From a checkpoint of a small mixture-of-experts model trained on Wikipedia.
Size: width 160, vocabulary 3089.
Experts: 96 clamped SwiGLU neurons an expert, 2 picks a token, a sigmoid router, a shared expert of 128 neurons.
Training: 760M tokens, 3135 steps.
Below are experts of layer 7 (counted from 0) of a mixture-of-experts language model. Rows are named router (the router's row for the expert) and show model dimensions 0-159. Each number is 500 + 40 x the weight over its row's rms, rounded and kept within 0 to 999. Numbers have three digits each.
Before each expert's rows: a language model's description of what the expert responds to. This comes from a sample of Wikipedia text that the model never trained on.

# expert 33
Middle pieces of Arabic, Persian, Central Asian, Japanese and Malay names and words, such as Hiro-sh-ima, Mal-aysia, Qus-ay, G-h-aziabad.
router:515520558444456481500493503558461536519465490505521432513494490523515485537466471520510454557491469490491510519511537523481415537545529453548454543430453483509531573410466484505468518540485448520438442497480488499467587474534416469448583500497478577557452475601537476496459410542456505511498440530495458527511398512497513477543507488463590534572478488444450463519473464496534474472506472482452512470517530476489550491490478549524398494439455549562524531537525560523464477480493540

# expert 29
Closing parentheses, closing quotes, empty table cells, pipes and line breaks that end a phrase or table row ("Pale Ryder", (1906)).
router:545557537518474489510561498470488479494439465425571446516546493565516473446479471502524424554413411466473469473470493505477443504579552462554559494452489483476587555511417454486443568559526486513497491528479508514481586538564470437454560514446513561426534524521495504545474441474440475469468479529488468505486494489584525486520509486478545522488539441510495477493473461577508483469479490480488486474539497443493568470526558561485490477471482515517579492532586548521503500471485549

# expert 15
Prepositions and conjunctions such as of, to, in, with, by, and, placed right after a noun or verb, like result in, relegated to.
router:526517582445457481446496487493452534524477476435516457518459461495516445441478443536495472502465466507466491407503533489424497546509542458535496549469501481558509597444475498495461536529517498528415487473475483415471505491582475462478514570431528526424513523521503444525463512520498515445536483521503546555488418455522521506527467455439555528529503510475477480523494515577493481468496495485445525439591530537511575440515509556466512451485416518469623538468527515518453447467499498

# expert 44
Assorted mid-word and word-start pieces like cent, wh, And, J, th, ordinals second and third, and Arabic-script bytes.
router:522500471477423553475547483515394460525483471481575403472469445532492481502497506541481489523468486435475508464520491533555457534538545555536443477439495554519540500478523534486446522493475457551484487502516522460418503523535491489520566505443426532514468429551535456513452407533425460464508498588463536462450482535535544494511531524466498494518453510451467470516468475529486473470548443493495516488584451447477532463566477529485459498536483486585576502562585505550449463526523550

# expert 16
Nationality and region words and place-name endings, such as American, World War, South, Nevada, Utah, plus commas between city and state.
router:570492517462432520439497490461492482542506491534554448518445501565528488488474501523509466516473368417501485525473448453493461543585530525537453512461485460563538592490458490477451556497544463568447513498511514478454536518573470482493529606408537545449499475534532496520467482472459456447470476544528526494437466496526524486553540493432577477549481495438443457553471500529496438484527553475459509478554530501504532463514509496438486482501471506579534508533550557501443475491464502

# expert 62
Spaced pipes and semicolons before numbers or names in table rows, stray encoding bytes, and the word start str in strong, strategy.
router:570498538469498496498483489512461467513469470484524469495495486515555421519478443562461469540456467477510528511539440539499408532517539471545526545386487513523601542489457514464447482560522436562491515478483482464466593517490450455448513547446499530455482504510547498517434432554515444498486462482547498509471477518521521468486508495516529535561493473451467453488438469571506497492580545513472500513545499509523616481558529555527514451452453553549611470526544540527485477463510561

# expert 51
Last pieces of proper names of places, companies and titles, such as Street, Road, City, Records, -ville, -ington, Admiral-ty, Corpor-ation.
router:562499547465444460433527478468461510562496440468541446539491510527564478517512499563454468517436466470503553470460466563504439560527541480553473541430508470558553531467472472486456532556554449546437536496518480520512565497513433476506601564471549520444485489592502410530426511496485490449488496509521524506472458437503544514484560480431562549596471491467464459495442471540504489475562538508458495537514504501479603476523506516474466488501491503546551497540547504534451482478500522

# expert 53
Commas and connecting words that open a following clause or phrase: that, which, but, when, where, after, over (over 300 years).
router:505448557516464533454534529506443514545542509513517467516505515542481530469461457476492443545482425452482478482440512483477430540548489496573470486462450533547567550445493511506437522541477480566451480494516474437484556485541437473446503520441575549449498506593522505487499507484403466521490490518486504533446448461520531535551490507495521484540495477502487461540468488523492459490567495500439525459561468465525579496479529495481472446472438492574562522575526522570446455396414567

# expert 46
Coordinating words and, or, &, commas in lists, plus name or word starts like or in origin, Le in Leeds, ro.
router:501521543512517545470518504452484480542489480490489455533411515500497440470523438484487453546494434430491511456501463495471424483528551427537541550457474501514560548510487467464443591551507510551453520457465509434495500483545539493455558507415563492462510519499521499532445486545474509503519487541489514508429504539477553485556456453383546510495530437432482480519487481535531461471511503476520516458554518525588566430529529530497461495434424535584559500499507522528446423458464539

# expert 6
Word-start or inner stems of Latinate words, such as man in manage, profess in profession, let in completion, disc, Phil.
router:519514559560468531523517512474492500446494483514534446499490467502568424472476479481465500546452439492505532479414448484543465534546535481570466488472477522500551565512487493506417515581514476555443515549468497479450580499469408497475588533484522505514518433531532478500501469549422511459487515506562496492433462455488498529491495444413499540500494468529573474483459443494424427494519443464414554520571529520499544428545496513447424510493507524536575506551558492470511486516474531

# expert 23
Single capital letters starting a name or word, especially B, T, D, P, often after a comma, pipe or dash (San D-iego, B-raunschweig).
router:477524521487488527443503557492475494496507489481557441522498483526520510466493488474538519523518474435422511519434484474506429533533481517548452552438482522507508526436515447440487530572515490569457434423515477483471599527534488453446566588455482505494483487593472487537435387443465523467492489502530535512485508499519500496520580518428501510518511518473488436565502436528484430500587480505417545487565490490517579474555498561491499493482509572542532462471535528496424462503460503

# expert 2
Verb suffixes and stems completing a verb before its object or clause, like kn-ow, st-ated, prom-otes, announced, said.
router:495490542529438514508479560517493505546458452474575469490507504496534489470500508510480459571409446454500499463489482468490459535554555500618511529497445511521584591470453509444450522521559420557408497498435451495485517494568433487465532534474473539453488451588484455511467499522497478455499481527540509527501458482525543498525555445460486464550509496488480487515450442563482466502522506476507530533493518492480537502535477509488453487449493529557656473486578485554448467529464505

# expert 20
See in See also headings, plus institution and system nouns such as School, University, College, program, oper, stat.
router:580524515467511475493524506501481454512502463474578477545482485526550489496509460494482508508467395471438568473382447500528474507501485452555473536443474506512519576480465438430440514520480479534473496550510503487497602483534450503457640498492543493462503486577489459478437483456451477427484511526475516519484439484541510524500524433439488530540445417460469460536455421552539485503537533505518499480514541488471534411506453516468478512464465525525582531548521525512499451477474524

# expert 35
Auxiliary and copular verbs right after a subject (was, is, are, has, had), plus not, also, again and -ly endings.
router:527512513504516478448511514479432504519472484403530501529468510491533452448492492509524476546422496494456472502548469523451416490507531510534440539437484564532513591476432451456406524509522507530507517554494500411500535498486475503489487541535479536489448492562492443493445467574455491410468534528517518520454401488474526482574536507478548534502525525442472488535470451569472492509581508484504516432519485466522550504546547547484482475535456562574597503500511569507469439448486558

# expert 17
Spaces, parentheses, pipes and words like in, on, the, or month names that directly precede a number, year or day (in 1986, August 10).
router:493451526486434467462507522478483522537491447482574419520472478560554483468456481513449461515492483469455499537558507451486420573566530512514489505400495501525546485453486513474471456580483440541475476481466436458485544492489483458475590498424530584471460508548468449542498438534491461486475534523486499570434465489511577468526561458518537564551499494511498518464408487531499457450525522476483518515520483541488588488554539501445522463459473481534602495528532539555500499463479562

# expert 41
Digits and small numbers inside figures, decimals and statistics tables, such as elevations, areas, scores and coordinates (7,416; 5.68; 63.38).
router:531457586491521515501513524488477494498471450436575488519442503521538460475526456545441470519491466465449527458493484463501434529555534555579522557432504493523541553480453499475472539498559462525471509495467500480484583498541469510486543507430536554496494471523512497553422410540462472429513509561507543537453448519539557426549543481451494504587433532494471531490438420561441477496521508451445491511577511481551572487530527543475399500498456499515571503511522506494480449514477477

# expert 22
Column-header and label words in Wikipedia tables and lists, such as Total, Title, Player, Round, Best, Lyrics, often between pipes.
router:568496503506415472485547562470453492523461453521509441538527489532528480504525495515473551551408423410502512487471478499531436552542500494564485486415486461496509568498518443470432564583535443504426510533484499453467568499539468512451562555446512471445464460560477446468441471491490523492487464517514498522457500499503551456520504484432488531532462494450479489558477466527486479457500474502468472444479536486528569463545501569498457435491506512596601470506529474526445499491528571

# expert 55
Degree, minute and second marks, decimal digits in coordinates, unit words like km, ft, years, and paragraph breaks after list entries.
router:604513546471485547439515553497411536515490425492547443532539497519533510533460549482455479532432511449487508452509471497547404488497524469538509541463510488503561579516492479496492518524487437502428467475494471534495582532528434440432564560490475534523460497534518468564473444479426476463510439529549487555421497452566468487467568487490519503555509472461499472549512473470489486516551541494513538482528526482502583472528497542512414507524466504515613513521507533558502446479456545

# expert 28
Determiners starting noun phrases, mostly the, a, this, these, often fused with a preposition, as in to the, after this.
router:542467517468443498490578528463419507512473447445498406565501476518570468479494439534452459515475430473476535458435533488471435538575547497554444540415467452580520542473450478503496567575516431511486515512439497494446530475482466477466475540455460528441488512548485505540469514453433455472498540524506478522466458484521515482533543441485535530510473511503485498539444439566505463484495474465455486441524499455515551459528490535493481459478496550594606532529570509508492473452465497

# expert 36
Final digits of years and numbers in dates, release and career lists, such as 1973, 2022, 1994–1995, and month names.
router:544512557464487515409480498480519476486500448452513464495444494509566483535474493483440469501473489460498528517458469506503439574527530522577500517450467496506527594508447491483428557491542474516477444453529480463502518556550512511509568498448506519485533439542498489510469461566464505465499502508481515542457446509502534470532536501478499500571517490434523489527433399543506443494555487515457531470509485513507624410546481512451449560531448566556591498567563484579465439461476515

# expert 31
Inner stem pieces of common words, chiefly before suffixes like -ation, -ing, -ed, such as neigh-bor-ing, rel-ay, pro-b-ably, def, resp, cap.
router:532484523450464525439557492517445478594495448535520486474510504480517494495497513534478472542478449480543526500474472484487488555546506500522434587484448522519516504486471505491454472592562461522436553436524515446458533540508504472484567539465548529486482460563490495520518372569496506519480415558502491462488455464542531510496516442520574461530496466471474528508420485551518480557527553450501569526534497578469536449548546520467457497485489494618568554499522479516470411460504485

# expert 40
Words opening a sentence or clause, such as On, In, After, However, During, Born, plus pieces like According, Published, below, under.
router:554460530491462544512509485528436475525452424508555442571457478494533508495503506535452500574422420441547565466498519530536475514538524504593467562482477501563568525511460502513413536518559479513445508530477484454500501512566430475486558502482508564470485465537555475493416490540463496395474441507499495539411409505545504508506518465469552488538474479511470442512437480526472444526538506434484475520489534538500551505518484506449482475506506509580573477557540494528436480466514516

# expert 45
Capital letters A and C at word or name starts, dollar signs, there, and colons, dashes, pipes and commas in coordinates, scores and number tables.
router:518477527453482528529553500493447513525510463480527490537456450537520478511531462483465484528444469466477538465475433561537469515518539456582539505455492509527468502420511478469465532530472467503463472547546452481503563537462472481441560578401507543466510459494508521543456375538475459491501536527570490522467413506517455484531573422482517510540520521463511457513437464562499498454521542458476474499538469488473598458503506541514493479457441519570570480513593550580443492475516533

# expert 56
Pipes between column headers, colons after infobox field names like Country, Born, Coordinates, and the word List after See also.
router:545541561486486534470557471491446507534467473494555445530472482495540545507461502545466504501429458470468585450454472488508439494546543498565473537448439498499524565519498450442433537495544447546452505503504502490488550450520475458471493561484529498464466528595503514499452446465484510474498522559535544480470465498514571452566495488496580547505440471511509459460517451552475487519472526515465516440558536488504577496518517548452521491512454571553643467526570481506439428527476542

# expert 58
Syllables inside foreign personal and place names, such as ar, al, el, l in Mar, Baleares, Mohammed, Armagh, Begliilig.
router:565511533462468450499494519470485475522474491493514436464458501477534486498453504581500464553470462453511522466459512469479464478577524505517463486483474519513518598483494531481469533583542478579478528501474518505473562488522433469496539488433559513485492479591552503542484474576453514465476477459534512527462431467492544512510487474438503478556517463413516477489462438548449465468519557455484556496552484473493626456544532522462422527483473548562553522485522559468389469441555520

# expert 10
Periods inside numbers, coordinates and abbreviations like c. or nom., plus word-initial N, L, Cl, fl pieces such as nerves, Lights.
router:518523505461503458474480547535466451568484513416511448486462441488497504473507459521430484481463439450494551446543469457508430516512560473557521542407404548510519554501473529472476512520467494531466538486523483456467590485516446500463529566449496551408475512479465559523497448503477469457503519500511487478488418440546538495518545436446493532544466427520476519549435484548465480497539496499502488498559451512522585464535503547431428534519471548507545488562512497514479398449467505

# expert 19
Wiki heading markers (==, ===), markdown table rule rows, and lowercase word-start pieces r, b, sh, go, as in rival, railway.
router:497416576499454486506520548541459554534440437509582443527472539488547536501470493517479463501515457496502509487439494484463478533566491512512511508444546477494554519465495481479453573513525447551445511510474483461450598525515478502477567624502552544516472530526526487526476409474454503468480469516452465516469473523515514448540564511458578495526502452502462506516519431515500498509533483507524559525602480553465576537536550511493451464536498485518550528529574562589489520426489556

# expert 3
Final syllables of Spanish, Portuguese, Slavic and other foreign names and words, such as Atlét-ico, Sán-che-z, Vit-ó-ria; also capital S in SFSR.
router:556495509501461462490479486490462494529487478427611494533509538501562469471499483500502472551434392489435482463477459517513464536549562502520493520485521458536515584484478461499456549552489460527418497484436507486487532485544494448460574548443533500473467483522499511553470448518468464442462512555502526499463452425470527479535558501479502506607528529453453531522459423543519513518558552465427493507522561514507619448537535521496519483486471539539551551518547567544429468480508503

# expert 1
Opening parentheses, quotes and M/Mc name starts after names or labels in lists and tables, like Population (2016), Panno (Argentina).
router:530456564422466557500505522480459463542500498481508435502507492482545464505465493528463422528441418455461503504488420474511439537541507518567495470437537506534538545437534510470466526606467430532468448470460484455457543528500393491435564567419521537457515518499492470517485407501428510489477545469513456561519467484519512442521504459456539498514481493506506499521459480510481479459482539517449514502545474476511614509482524536496456477499480500567594485482556555540485528462444518

# expert 34
Short words and word starts like in, out, so, can, will, would, inter, often the first piece of words such as weapons, soon, soft.
router:516498547474506497506542498518474540487453461496540468506500480509536496512573436452485454478429503455470512425458515540494460489533596497530460543465467511546555545425498510503437452554545435525469445489472493465450484439560456538445534523483554548482496488525527499481399461559451471499535496573546530547479478558518496496515479504500567488524500471401456485550488513534484433476533530509455532451602542474460551436493484571488445480533474502501569447489537529563446439541534549

# expert 9
Word-start pieces beginning with W, K, St, Br, Bl, Sch or similar clusters, in names and words like W-hispers, w-ounded, bl-ock, Sop-w-ith.
router:543486558514477548477509532523436504518454484468533433495496523519512504458477473492432438523482460431498547485528484417479444545572546508539484513416387477530531509538465519490422537551514515552483498454505470475475573528534458452504543567439530503446453429542447528532522451537477453469517502552478509490477514474516548496532544483453564460585493447462461463541520446487504421469587455535475497453551513493491596532538508532507422492525502505555555472519548511546514471504504544

# expert 59
The word as (as early as, as well as), by, under, and word-start prefixes like pre-, pro-, le-, art-, often in species lists.
router:532448478547504517502490493556453519493502460498537443588470495513509409480535444503465392523439431458535499505438491491511501590529557482573477514456439484498482567528511507479422527546541486540447514533467428401513537446539509439429504583486517538509571423520524457532483446497459461477477464484543488525503464470491526526579512530460568532525470524512473453519437459541487508494516532466481517462504548501566544469541541500466461485469491492527560509549538529491417469498511554

# expert 37
Word pieces ending in m (am, im, em, um) and word-start p, im, em, as in Ad-m-iralty, im-plies, em-ergence, hyoscy-am-ine.
router:496434519528438460487523542518489526537471430449517455472462448493523447492459480570457476536479494497499463453438546495479422551491515493511534546426490481445508528478497537439511538549526474570441524508503517526498567476489510453499578515464440501458542481519531437578450417495507531476480473461499510541502461460563532513485552504435545559540515445410499496524479412505523478511502528450485491536598534565498550475575517588495433545475459550512589546528484492487496456517533524

# expert 50
Two-letter stems opening common words, like se, pr, ne, occ, prov, and plural endings such as s, es, ies, itions.
router:540484534478442530518535504527475467532463447441556460526472533483510506483523481481467462534472463440511482470526498543456454585507574513529488511452439492496510561508435499481404503497542451492499503508487501464503521460513456489438635558502513487435499433556542477483481461527429457453469497505540509605450453470522520465533538481484512504535437456438484502576478449514511485465544573525506488500522507539433552417525561522468439518504532471542553507560587523493430546546485474

# expert 38
Line breaks ending table rows, list entries and infobox fields before a dash or pipe, plus word starts like co, cre, st.
router:491488568519504536461526476466445516512489444458505510439521475545523487422479480508543524546491470504452477437513482541426478544530514528523489547428491508543620556442514467497430515534554485482469525509515499483469529509568500435443584485471517525489523468538463490557482373464469489434524529511553515512431510484505600497490528508451511532512498386480465487523491426539503481511476531483450546493524445515508612509552484559492446480473505534538568473525508509567468436484514503

# expert 57
Word-start pieces re, Re, de, De, ex, sur in verbs and surnames like reach, ready, reign, Rehring, Reed; also Dutch, German, French name pieces.
router:491493565484489472450505500532524507553499485428524486500480475495534471517487458540471457530449409504473526440514554506502451523540542521548510541441533494534536538478457490498412466570565485540448458494463521420519540466571506477463557565416557491410483467562540518552464477554446513489456541523554497494466475412476542470520506475466490524587494429526466487519490473515487486524536562447513503528475514490432572464503545561440386466513461541530552495518566548524476520514502496

# expert 43
First letter pieces opening a word, often capitals at sentence or line starts (S-igned, A-ppearances) and lowercase th, sy, sup.
router:499481523467502508455551499535422483534439470470542442546467473549527455480552479480476437573478450446447528516464517519532437528515563486475493512500494484509577509464468501512477478530484501527449497536422494453450561470497495519475568550451498565495475518507453467561447414477459466494460416543474490551435442471505532439581543512472537512513510483491445486558453447527511468491554508466455471449582573535460562472529526583486423474487471508496559530482542542559450465451467472

# expert 14
Opening word pieces and title words in names and biographies, like Al, E, part, Med, Bar, Minister, with -er/-or endings.
router:519430534505494495472526502432447414529499498405484462512494490526525489463551550503427441536463442498475515471439484510514481485533486469525427488470502486506527584513433469405435484541509450576428496509544506470404495456539450473502577514464490494443487460530543472557534406506494500416500498517504500526479446471513529486542524452464518533500427448482517434532517446532460452542528519486503496448550531479533563441491521578474489506502504536521568554461521500527433429510546505

# expert 48
Common adjectives like new, high, public, local, broad, and adjective-forming endings such as ical, ial, ous, ary.
router:564481502538436490477549514493488513471514492460508446534491472520539511497464518519460455559441472435450491491534540494478497531559540497545496542451460492528553537513461493454465539550540439508421526496515449496416516484582401479480549543493475471456475440548551409528463478500462453491559532561580488542415440494485507498478514466414534503545446486421473505499454467555536440464558497444489496451533539552545535495500555522471470525501494499533600484523575484476492432495487510

# expert 47
Hyphens joining compounds (brother-in-law, context-dependent), list-item dashes in infoboxes, opening quotes, and word starts like dis-, incre-, Air.
router:524440501526499520507508534568445517569505495511512443490470513555582503548528470553434471583466431456470562497489510478495458554525556476530526495469522531499547516502509556426452484503505445504441513456480405512557589537525458488486532547435582513516535503540488492550520400505424447499479535554535491513478440478485545485520550472500530505514508391469473467558501482513447525480535568491504521502565502530535555446524475555444457494525503473524564434581505490516459467472485529

# expert 25
Short second-position word pieces like on, at, it, ol in names and words (J-on-athan, S-ult-an), plus col, Col, Con starts.
router:480497530494480525527521497482468505499483489469568481580472489457530509482502427524471453533467407493475571519486484484493469516535493531569473487484520450531583585477466480515496583497568467535485497516467506464450557518535464472413547523498544515461517408528536472473457463519454511409464535468536456452526442466512494493494548474462563499517473473409409465560473506534417479480517513515454488476542476504526530444546514532494375496492441473569569494476542507493425469491447493

# expert 4
First pieces of split words, often after a space, such as pl, gr, ac, ann in annual, graduated, Jaroslav, Uruguay.
router:558467479483478500509485570487511521550495387470524438496460483485528474488502500540477445560522452447482530472472518510474472567598497458548514494449478440537520507518504473468509582493520479498479551502504486520488515445570474473455513545526509535447475450540555496558459380498474470419455547483524491565494477483522544495466533487456587466521448487478505484489446423516501469506468544493476517444556484488492550484517584475488403491437494539532559485581561506606534450497487517

# expert 32
Final pieces of nouns, often plural, right before a period, comma or 's, such as club, album, city, students, art-icle.
router:530484600518438486430523521458461506472486444468541435500491498511516515496511476541461458543448470505475510452453497524465445538526549489571473544412519469492510544447492459422473509557500483545428481514500514480483548470525503492430622535506551525435510468581488475555484472467476455394459429528505494525463443425515502496508558499471498508558489488426477527526434465488530482490566514476448512465517529446492557501501519555444464495479464490569577511512582530505464492512479561

# expert 18
Single capital or short onset pieces starting names and words after headings, quotes or brackets, such as v in vs., ch in chairman, L in Legacy.
router:524474529453493531475496520505426490568486447451535436573476476525534509461485447462473500535462545443467566502457468476500487539545521489510507558395476453525547527490512464504436542558492500545474539475496538452439480530542442441502505537465580464453501466536469492529501420457493513459522517506455486525463464520526558511524560480454547488536473475452489471556458419525454500479568427496453518457559519498544574473576498578492370446455499512484560519518526507510495478431506490

# expert 52
Personal pronouns he, she, they, it and common first names like John, David, William, plus pieces inside personal names such as Katie.
router:563514505497480495444496442466455472494494468445564452512464519451532445496443435487477470583394447497498486462489479509508412527587510489499502546404490474503478586522509513480437530517522487555455496462490545437518526500489461457474652537429531506454441501547488484563479456489472467417455509501482493487504517500506539497532540470509566552537482520478444467470445478527432485493527526483454519447538533507539559477518476504466445500456476483527556527539510539493465405497521529

# expert 13
Table pipes, list hyphens, semicolons and colons, plus short word starts like an, An, In, e, ob at sentence or phrase openings.
router:546437545507431539488481521484471461502495474477542461499488464527526465477520475542495449568426452451472476448435420473526433570505586447522524595464414495466505557513442501456409537535475459554471416506469470475470584483525464468428500532424527574476505497517502488516444418468452461508461534507524544469477445482544539497494482502462563500530472445475471452500514506564484504507505537429510488455560513521503526470548526508469516498463493528470567500555491523538450433503484530

# expert 21
Final pieces of abstract or common nouns, such as -ation, -ment, -ity, -in, plus words like development, age, power; includes mm (inches) in climate tables.
router:537458528470465516436512535484409471516473444482525465512516456454503492510511447552465492538406444492476529452436543490476448556501503511541463517440494531464533570479480516494450490586504447582421462552489472461481539488508508474461593498475472525515463453533524499503437480450435465467465533510533487492472470429500528511531519536483472573587490515487474490532437479565532432477537533454475503573534587492465556505544501539497490481477528521557596484501535463522402458522458523

# expert 60
Lone consonant pieces starting lowercase words after articles or prepositions, such as f in feeling, g in gangs, t in tears, comp.
router:529486521490448491435526547474464560536499459464530492558474514493513498418479519477462459506493472440507566519470464513400479568564563463552539535467479501509586528462460498445507542613520488538458585527496494466503540512521430486481490559475503511485503510463552463568524377515494455468511515502499500513469442546500558432532526468446525527517498481477520483524439487527470500483588493484483467443540515473505594495480518578479462442466505537557555519510563533462463421491465478

# expert 24
Word-initial h/H pieces and short vowel or syllable fragments, as in harder, hometown, hybrid, guidance, and pieces of Asian names.
router:546473514485503461463498497490479483531437460418576466500450546541467490455497447583507469538436458518493533451516523558436450529532571481498485508477467411545520524484460493516503533520486489556427427511573486447481576470577503452523596526443538528498529435518474495512455441481480440425482491495546530544491439466520493482515535504452532497588468467446482496525508438562481467444520492473488472525545567550507592509514524494473513451469455515557536531498573487563530485510481534

# expert 0
Accented letters, raw multibyte pieces and fragments inside foreign names and scripts, such as ř in Jiří, ë in Zoë, Arabic or Japanese bytes.
router:497482538439468507516455470502484473466463453512531435531492515580506482479467468518499438547447437478471535483559481472511375562551497513497508538405480476519568537516494456475404509563474422519451470448472495520499524467527419471472576518474474550445511465559524515527473422556511440437500515528526505486468452435497577482529536548487525460524517438496496467494435457530507465470553529452517491504508489494510585500540536539457421494465525491530550530585508528509444444512514529

# expert 54
Opening pieces of Latinate verbs and nouns, such as st, cont, tr, ass, av in available, det in determine, conf in confusion.
router:530462502543470529438504515567480507535477463448556498519507521564489518460503470474485528525486524483526557499521510504486442479539498471539491559459473498476552538502494441507421548492558452518514522574457552455465520470490457452458549455443576570483466469566484465515446464532440478428485468525507503471453511466531549481513510474426516480512510418423540481480380465543530445444559512471499490493545532530529521524571541466502425438453476513573586548548533581526492475476488458

# expert 11
Middle syllable pieces inside proper names, often after a capital initial (Br-ad-bury, H-amp-ton, W-ich-ita), plus word-start stems reg, iss, spec.
router:521494580439461482441516499515449543531497443535557441483493516518560481537494483517485484538427456475444531499524504493534442510577489491536505505456444556543533534461465520531481544501576525552455494483509533486483521567520428490493603505497526516490489402550532419549457461527450466486503503540527509494479477546528560521511507415484595536517511468442497499493497454485523441458513469455440483469542459505516493422530508526501404465453473530558565463534508535481475433427538580

# expert 42
Paragraph breaks after sentences or headings, plus prefix word-starts like un, ind, inst, as in unanimous, independence, unit.
router:524522514515503496511537502512515471466531445477533430477504486555513452482554507570448458558481491537491521475437496493510489535531487512514521462470448526532577545504474485478449477519505452543491514511454480468462543494532524501465558502456499543473550442545454442508423421472483475414500474550560534497394478494504531490544525518504575465500528458501498479487447483556468453442499521467570544433569509526541530452537571545454359518515483523473592514457543553557496467449487580

# expert 30
Articles a and the after commas or verbs, and word-initial m or a pieces, as in memory, microbial, achievements, is a.
router:582450525481461507481523537516435529533480486438531469527440493445545431474488484517437442488402458433460479421453489511432430535526582492566503523415512494520538507516455480479489567551451448527452507519491487508475545464488464520416509525468461514500451530515517519550448503552425460484467511548470492514495446479485494489489523483477543535557489489468484417572459448543507450460505513461468532454542533547540561457532498565478484488515463546555595492563519520507546492460487558

# expert 27
Single digits and two-digit number pieces in statistics tables, scores, years and decimal values, usually between pipe separators.
router:548487523469477496439498520509489468519510468468555439514483517522502510493519469491473481547462442430502513432477432492518451556514534509553522542461514515498570547468461482422456578524500488560476526529492495476460549531526485451454554525413469527477473401513544446560423457570461451474493455502562489512481450533541543483512498499470501496550496540434463474541472437574473442495507513494446496483535501519509628478565541495485385458506524514493597513513543521521486417499518522

# expert 8
Middle digit pairs of years in dates and lifespans (1-95-8), plus pipes, dashes, decimal points and line breaks in number-heavy tables.
router:534519547519475532501489465543479530527473421502535492475489508503547495445484475474476516525460473441441545468499486505506451514525524508567496542450414504473542562468478470464437500530496460532456457481525492543531583479516490470422547514473475490464535381519450498565409433529382460469517496534502481492496449493503523487514527422487550505583515467459534413520451486586586465515510510461509491526552478500513608502461478536478479509520497531538619492526518520478491479460525524

# expert 61
Capital letters and digits inside acronyms, identifiers and model codes such as KEGG, OCLC, country codes (TGA, GBR) and product numbers.
router:520503485444466511451531512519464525492504442500542454512477493529523466475522493533476485540481489466493494496512462512507434536529509494535531526448472473531501572464474429487446530537545454531434513488479450464478577508550419495516577548378531540467526504565470485563485455453469469407524428563519506541472440458545521456523568520463559545523493510441477534496442432538528498505536498489426476509558531437503599475524500537494413513492482488548540497490546459535466441421538562

# expert 39
Possessives his, her, its, their, 's, the prepositions for and on, and word starts acc-, con-, pro- in according, conducted, access.
router:527450600468481509454554519505471480508459454421549468541457494466497480520536443538434430489429483427481501453502526472468487567573491452586527528427438502486514557510513490483459530520536546540433476436510475491469494476596437500506522542451492540494504499528465456461472474505506453516481469505518529542500475457564545530549521423489536488560481466489441434540441460546477454488539507442476509440521495516533514440565557528478487516500442491514582540556563514518445460446524479

# expert 7
Capital-letter pieces of abbreviations and country or position codes in sports tables (MF, DF, USA), plus the word-start piece cons.
router:582484530449435507440504520521515493504500486479504420512487424549553454445501492563490527530474454431478580444468447526523451499504469512559501472435520510509523592469458424474450529523559484531474492523492495476433575531514464479469561544420508535482505463512473458546479475502462479484519435516521532530450480468543532537557538438459509532547522499467494512542476422544492498544552515485443524436556466465540578486517501517481444455529489492571578544535548443497429429466494521

# expert 12
Sentence-final periods before line breaks, table cell pipes, and == heading markers closing sections or rows, such as land., ===, |.
router:543455538488483464490492520471452472508468497433547486510445499530560519486475472560450424488497516529447480448495446488505460544565516526527508563484488506469582561505465498518458571489510498566434518483513492467464568517551504458467501557474561492474497486592485457510449471469438458459490499537530541495436466468502529464520540469475533534500484469455483440518526437501493448462527542450493540500552517584452632457549522535480469459461463518541591530549536517515496403550518586

# expert 5
The leading 1 of four-digit years in tables and film titles (1986, 1982), plus pronouns like him, them and stems ab-, mon-, poss-.
router:505451561488468535460529564486475437510424464444510486573468496520533475514513420561419483506440472431461528476461473528477473499545547507554503518449503463500562520460447524519465451539481444542459471487496480522415537516492468471459574518501524540526484456572485470525432447528486503500468477563484480536470408490540548496557483469428553539531491517487507496487449425537543500541554469463493511494497506431557526447558507486507454492471435491475557485513551578544410478422531468

# expert 63
Numerals and quantifiers such as two, three, all, some, most, many, several, both, usually before a noun or of the.
router:508481559536481571457520563479486513511482484483521457546450497516521504488494511520472538489464394415428478411528469481472455529539530480580487557489491557479571530494496464503454574502536500533476473541498494477465542479544472482466578534446481509451488492549503495552400450494449488440496534519515499526412477495509574488533579456483479525548468486487425512537466479538478492511530486467433530456505565467536542459588521543468467520468492567531525551541572540498443452425479538

# expert 49
Whole common stems taking a suffix like -ing, -ed, -er: design, play, lead, mark, work, as in mark-eting, j-ump-ed.
router:513460547501462532458489516524433457559497456510540480508537499491506482497451509532453512541416493456467483540455493503460479594534464510598486557412435533512524555449479482462447528547570395518435463495522421473506565526492418510456641524526495518497506463573465427470488468465452485471489490548514500494495482496505562495522536462442518512512479460504472497558485474544528511487505465498435559481609524489519526494536520516495435466518485542520580465524489488513473445480487524

# expert 26
Past tense and participle verbs after was, is, also or to in event narration, such as released, opened, won, found, held.
router:505437529480454528405476588503478501559448445482572442535461500500499458480537506507518496583435484470489489495454492463529443487544544494577512521475454526515514536478492464487391500544585436540467504561510473449501511494537431501478554538468479550429483463568473487515451474482454437466523465535562521523483449517522558534500493454451507501538448500447493472490500456506480521462563540457474477468500497470545526508537503509450473451435504499547631468472534490557447442467492560